Below are experts of layer 6 (counted from 0) of a mixture-of-experts language model. Rows are named router (the router's row for the expert), gate (a neuron's input weights, with its number), up (a neuron's input weights, with its number) and show model dimensions 0-255. Each number is 200 + 30 x the weight over its row's rms, rounded and kept within 0 to 999.
Before each expert's rows: a language model's description of what the expert responds to. This comes from a sample of Wikipedia text that the model never trained on.

# expert 36
Description: Adjectives, Early life headings. Descriptive adjectives such as American, early, late, public, small, including "Early" in "Early life" headings, and adjective suffixes like "-ist", "-ic".
router,186,234,202,204,228,177,228,178,235,175,216,193,227,146,238,212,171,195,135,211,180,185,212,183,211,221,130,168,248,160,162,232,193,221,177,155,194,153,226,179,225,209,183,221,183,155,222,203,201,229,184,177,186,211,223,211,157,217,171,211,220,161,231,230,189,220,190,236,184,180,168,231,217,238,180,157,199,193,232,166,190,216,237,131,186,211,212,146,196,222,228,213,164,193,171,213,142,233,180,165,242,195,212,209,215,202,236,180,189,214,167,171,194,176,236,234,192,144,240,230,156,158,217,210,184,195,163,248,200,187,163,260,130,194,193,212,248,160,203,208,248,231,219,179,231,208,254,232,154,200,202,207,161,173,220,212,193,228,235,145,219,136,178,153,158,245,210,218,229,176,241,243,183,208,258,236,234,214,213,211,233,187,180,176,230,201,169,185,235,219,187,217,237,193,191,190,221,176,196,233,255,188,205,167,223,195,151,152,206,195,178,187,196,152,190,200,186,245,197,181,137,212,159,215,173,240,235,174,170,217,224,186,221,238,159,192,158,202,222,265,198,219,192,150,283,188,246,237,173,130,215,245,207,180,220,203
gate0,199,229,240,237,180,211,195,188,230,225,196,200,231,189,280,183,158,193,181,157,214,228,210,181,125,208,192,209,254,176,157,192,199,226,219,239,207,188,226,221,159,200,171,218,191,183,140,188,274,159,185,222,212,195,206,234,171,149,204,186,204,217,211,249,226,209,186,143,226,246,207,216,163,230,232,222,194,220,238,205,185,200,281,229,204,165,206,179,188,222,210,248,155,246,178,210,155,165,162,222,202,197,192,197,221,194,161,121,181,153,216,223,217,225,233,259,219,137,158,237,221,184,189,223,198,213,179,165,140,215,200,222,196,150,199,193,219,160,194,211,194,200,203,171,198,249,238,242,179,212,169,192,154,207,225,223,212,220,215,178,250,186,187,239,207,164,223,180,182,196,171,195,205,209,150,198,245,194,176,239,214,170,203,132,212,208,146,197,213,185,126,196,222,181,193,184,155,175,174,198,225,215,191,208,185,185,196,185,201,154,247,221,235,197,158,219,181,148,216,187,211,172,189,296,199,195,211,214,172,179,164,180,165,191,244,228,163,215,221,192,146,227,213,147,222,211,148,179,183,189,136,187,217,150,201,265
up0,198,189,189,177,259,198,231,215,183,207,223,218,202,234,140,232,202,215,243,214,179,213,199,205,224,202,227,169,171,194,218,245,183,175,195,154,175,213,203,216,204,160,213,184,208,235,233,196,127,225,231,161,208,232,227,212,201,242,234,178,220,210,201,151,170,166,212,215,140,184,177,147,219,172,191,196,203,207,199,193,191,189,131,170,175,247,208,225,230,147,168,201,273,135,200,227,218,262,204,165,243,222,208,222,178,190,219,262,196,208,212,185,151,150,138,155,202,268,226,175,209,205,196,203,205,172,201,186,225,193,175,193,216,240,183,196,195,233,197,227,232,208,192,253,193,171,177,189,195,157,228,205,251,201,173,200,187,164,180,251,148,202,203,173,206,243,154,227,231,204,238,237,216,195,201,225,209,181,163,157,204,240,213,245,211,175,166,176,179,230,228,201,223,202,177,184,243,198,221,185,173,127,231,159,239,223,213,230,203,190,160,155,170,184,209,195,167,207,192,199,183,202,224,165,194,246,162,171,221,227,259,180,253,196,143,148,241,165,141,170,264,194,199,274,195,199,247,210,214,221,258,173,222,183,206,133

# expert 18
Description: Demographic table cells, pronouns. Table pipes in census population tables before percent changes, plus possessives and determiners (his, her, their, the) and ethnic terms like Black, Chinese.
router,169,235,203,233,242,193,198,189,233,204,239,180,226,176,253,227,162,171,172,194,167,191,233,189,194,221,185,172,204,184,181,227,181,191,174,152,160,171,210,186,193,215,179,228,165,172,235,161,213,256,215,170,184,234,225,207,166,224,219,193,184,164,161,203,174,186,186,195,171,212,176,218,233,195,164,196,138,228,199,167,204,250,219,175,196,264,234,180,235,189,254,225,204,130,166,222,176,222,189,181,225,184,164,247,250,188,208,195,156,202,170,210,138,220,219,194,177,204,216,210,160,153,237,230,222,172,178,186,147,180,150,224,182,219,178,242,223,193,208,250,238,234,195,172,209,236,224,228,240,199,128,231,170,135,233,170,185,248,226,215,222,170,132,170,165,206,163,243,223,179,211,227,234,240,205,180,230,239,225,216,215,166,170,147,220,214,184,175,218,222,163,233,213,183,175,139,248,191,192,199,248,189,253,133,244,238,151,189,260,169,237,178,192,196,194,237,175,212,165,181,184,236,176,234,190,213,203,183,180,223,246,176,238,223,197,189,240,162,222,239,218,200,198,210,168,153,228,228,204,167,233,224,248,182,150,192
gate3,201,237,192,184,205,181,223,193,211,209,222,135,192,200,206,211,208,186,197,251,105,202,228,165,201,192,182,169,230,187,200,255,143,220,181,197,219,144,250,239,158,184,138,220,161,237,247,208,235,234,202,181,194,272,233,197,175,226,181,190,203,158,243,199,135,227,201,210,200,205,154,181,201,181,220,220,154,224,231,198,216,226,193,145,213,191,252,189,184,209,247,208,201,174,217,241,168,239,175,210,224,182,191,200,192,148,149,184,185,226,191,176,186,143,215,195,145,175,195,224,202,163,226,167,226,219,202,183,203,192,126,213,138,215,189,226,217,185,152,187,215,237,222,158,254,185,186,192,203,212,155,218,202,196,207,212,164,238,285,227,185,180,173,173,201,234,199,200,217,153,201,225,193,207,247,197,240,228,246,237,257,169,161,223,219,196,143,158,217,205,162,228,219,159,190,207,166,184,162,192,219,206,193,217,237,195,154,150,197,197,225,196,147,232,199,222,196,198,204,157,173,232,195,219,161,159,180,185,194,252,242,178,187,240,176,211,175,244,244,205,178,202,161,196,222,166,240,205,231,126,190,227,256,227,168,187
up3,175,224,198,210,187,192,245,191,165,223,226,164,214,181,171,196,209,212,210,239,154,181,236,176,235,174,144,183,234,132,168,204,175,203,222,184,205,172,235,208,196,206,184,177,218,256,175,175,232,145,243,155,191,241,221,153,230,226,157,148,202,213,247,212,246,262,150,252,211,135,150,191,191,213,232,181,195,175,173,204,218,168,221,173,165,183,242,196,285,199,160,193,215,188,236,212,156,150,191,188,246,207,173,212,211,186,218,215,218,202,199,150,182,180,215,222,204,180,185,231,207,165,182,174,233,167,242,184,192,231,168,191,188,184,220,186,247,208,195,167,185,249,167,224,180,227,199,221,202,276,248,224,142,180,231,264,194,200,229,178,230,184,189,173,223,186,233,242,234,241,189,225,185,160,175,209,167,219,229,188,255,194,155,185,242,171,171,181,204,187,207,214,248,144,235,185,221,187,238,233,254,201,212,219,142,213,168,211,203,192,195,205,169,238,197,195,195,236,189,161,152,172,196,247,178,167,217,265,236,212,158,182,209,202,239,230,186,202,142,234,166,218,215,162,238,229,260,212,179,233,223,200,178,197,160,182

# expert 32
Description: Capital-letter codes in tables. Capital letters and country codes opening cells in sports tables, like "POL", "GER", "BLR", "BC", plus en dashes in scores.
router,152,218,219,239,248,187,232,186,234,204,250,179,257,187,211,240,172,193,163,234,152,233,225,181,155,226,200,179,220,165,194,225,178,210,136,195,192,184,207,176,206,197,158,212,179,188,252,188,203,207,203,150,167,243,228,177,181,240,207,203,216,196,167,192,172,184,174,199,165,192,172,177,189,221,207,213,176,220,245,165,201,215,197,174,163,258,214,140,251,181,236,230,201,168,173,251,192,227,195,196,230,149,158,229,231,185,192,178,171,204,148,248,182,187,217,218,186,208,217,254,172,160,241,219,191,167,165,162,196,184,147,235,168,167,200,218,223,150,126,259,213,241,198,184,215,249,239,254,228,197,157,213,154,174,252,234,165,222,232,246,206,185,166,169,195,229,171,224,230,170,206,249,240,209,217,188,231,196,193,228,259,176,176,183,214,199,202,141,250,208,155,202,198,189,158,161,207,175,168,242,215,217,220,213,234,202,158,173,213,191,250,149,194,201,181,184,182,214,185,151,176,209,168,216,187,227,198,174,143,200,210,186,223,260,185,157,211,157,226,241,213,257,175,207,189,160,223,232,162,169,231,239,206,191,162,149
gate0,214,232,212,195,222,190,205,226,259,210,271,214,241,186,252,194,244,218,171,181,151,233,229,147,215,259,201,151,231,200,186,217,251,149,172,170,169,206,188,201,184,236,220,254,237,228,242,215,204,191,185,144,183,197,217,193,185,226,190,215,176,158,204,186,160,253,170,206,189,210,214,196,171,170,235,138,208,206,222,190,158,231,169,200,237,193,217,225,248,175,228,260,186,201,184,210,163,216,172,220,178,234,161,234,222,173,186,148,219,172,175,208,147,211,238,161,162,221,195,157,209,180,251,203,214,204,141,182,208,206,186,209,234,185,142,263,195,199,214,196,219,157,211,224,194,220,226,181,214,149,131,176,204,253,172,188,166,254,239,243,198,199,219,161,257,244,188,193,171,197,208,215,206,226,171,201,182,193,194,196,193,196,145,173,220,152,186,179,209,214,184,196,212,231,226,157,212,241,191,192,197,222,193,176,222,203,210,199,155,215,203,202,230,221,204,235,210,238,227,191,197,188,193,159,178,170,174,205,175,191,255,202,280,238,143,199,241,186,219,274,226,223,175,116,196,206,225,215,150,202,248,118,210,215,200,223
up0,165,161,203,216,201,202,250,181,181,144,143,176,183,223,119,220,166,159,176,184,194,182,161,144,223,191,156,129,245,167,213,202,184,257,240,226,240,151,225,202,154,163,142,191,194,194,187,209,202,232,236,222,171,189,219,186,228,155,190,233,220,196,186,211,204,182,171,179,197,209,215,210,276,177,202,242,181,235,205,176,235,178,256,195,181,260,196,204,186,196,187,165,248,217,199,227,186,239,216,197,259,200,230,193,212,190,213,196,176,232,236,133,218,212,171,247,229,170,209,198,158,155,159,162,177,209,211,224,219,144,167,184,166,236,256,149,190,217,191,262,188,267,225,183,229,214,188,250,196,203,238,250,171,165,210,217,249,165,182,201,225,236,158,238,170,199,207,220,263,236,204,201,155,194,191,181,206,211,195,207,186,175,246,224,204,218,174,182,185,208,203,214,181,186,204,220,189,172,228,216,182,187,203,240,165,179,171,217,193,194,183,153,174,198,173,142,196,181,180,230,181,239,220,256,199,205,229,147,176,215,191,221,133,190,216,251,155,185,164,186,212,182,156,250,264,215,192,200,245,187,171,211,195,156,196,200

# expert 20
Description: Technical word pieces. Middle and end pieces of technical or scientific words, such as "-ation", "-thesis", "psy-cho-", plus nouns like "data", "research", "treatment".
router,177,217,241,254,244,182,235,189,242,177,229,170,245,200,226,217,224,196,211,202,177,213,206,168,191,218,147,196,204,169,193,215,191,201,169,153,220,207,215,249,173,156,176,199,164,152,256,151,238,216,190,153,173,232,248,175,182,208,229,247,214,171,214,229,157,210,192,159,163,213,177,175,229,180,166,147,154,259,238,163,196,211,226,196,215,226,200,184,213,195,196,196,211,175,195,194,163,239,185,203,220,145,209,240,233,150,238,163,198,210,188,187,205,204,222,224,127,188,236,170,167,138,185,225,224,174,170,184,185,188,169,269,174,257,184,203,206,175,204,198,201,249,227,144,220,235,204,255,155,211,170,229,154,143,229,166,199,198,205,173,246,186,169,168,178,239,164,173,251,181,215,224,206,231,205,225,237,211,259,208,198,203,166,207,217,220,154,193,208,220,161,244,232,193,181,163,159,180,194,216,217,128,215,196,221,215,170,159,204,246,226,235,170,215,237,205,171,224,153,175,166,242,131,234,175,213,229,180,150,225,239,169,239,231,179,203,200,177,218,253,221,200,175,206,143,187,218,193,193,166,219,249,195,175,237,210
gate0,175,168,229,197,184,183,203,164,179,145,173,186,189,202,195,229,199,211,201,171,210,211,212,211,211,165,230,156,220,223,190,226,199,206,183,187,230,204,219,248,195,209,239,219,196,222,205,225,206,205,198,208,227,181,251,199,190,171,234,203,178,142,202,206,191,224,230,208,175,160,208,170,220,204,190,209,215,161,210,188,143,151,199,187,177,199,212,213,176,164,183,157,173,149,192,191,191,231,190,200,163,169,275,265,128,199,123,206,165,244,251,173,186,238,192,188,178,181,256,127,174,218,234,205,233,172,252,239,185,134,151,202,186,177,233,249,185,236,221,218,193,202,193,197,237,146,144,236,172,224,160,266,179,234,119,236,191,161,180,278,186,198,194,223,189,234,157,151,267,236,209,231,173,193,228,231,181,210,192,189,172,263,203,187,261,249,202,225,180,190,180,208,165,168,163,233,188,258,214,194,203,171,182,211,223,246,236,146,212,205,177,237,236,198,150,237,207,228,211,196,203,219,202,161,134,215,193,210,193,216,182,228,196,160,204,228,230,214,196,227,179,144,198,185,209,192,235,209,231,211,203,149,166,204,176,216
up0,208,175,278,225,186,180,179,214,149,204,196,249,192,195,212,233,252,216,221,204,160,208,214,219,190,223,170,224,262,244,231,167,245,223,189,145,182,207,204,190,176,210,183,244,202,225,182,156,177,196,124,180,200,193,133,177,137,176,212,161,206,168,245,182,185,183,219,177,179,220,197,224,194,208,187,190,231,234,206,142,227,176,188,222,163,216,198,191,202,215,167,177,249,158,259,155,160,176,227,236,200,168,224,248,147,159,195,210,184,230,177,208,172,237,186,210,194,148,190,171,116,216,198,181,197,226,234,212,190,193,192,240,184,141,204,225,164,188,202,155,213,189,193,227,179,220,260,229,163,208,187,157,210,222,174,229,217,179,153,238,237,254,210,221,231,186,180,208,176,217,245,211,156,214,183,249,205,208,184,218,173,203,205,194,224,236,184,211,206,172,201,182,228,194,190,209,240,189,226,188,222,181,138,269,237,189,239,133,239,218,237,213,190,244,230,246,237,215,171,170,214,273,173,201,167,238,238,231,257,184,214,252,223,146,197,243,189,176,208,225,225,211,201,243,200,168,198,212,212,192,200,139,201,211,177,243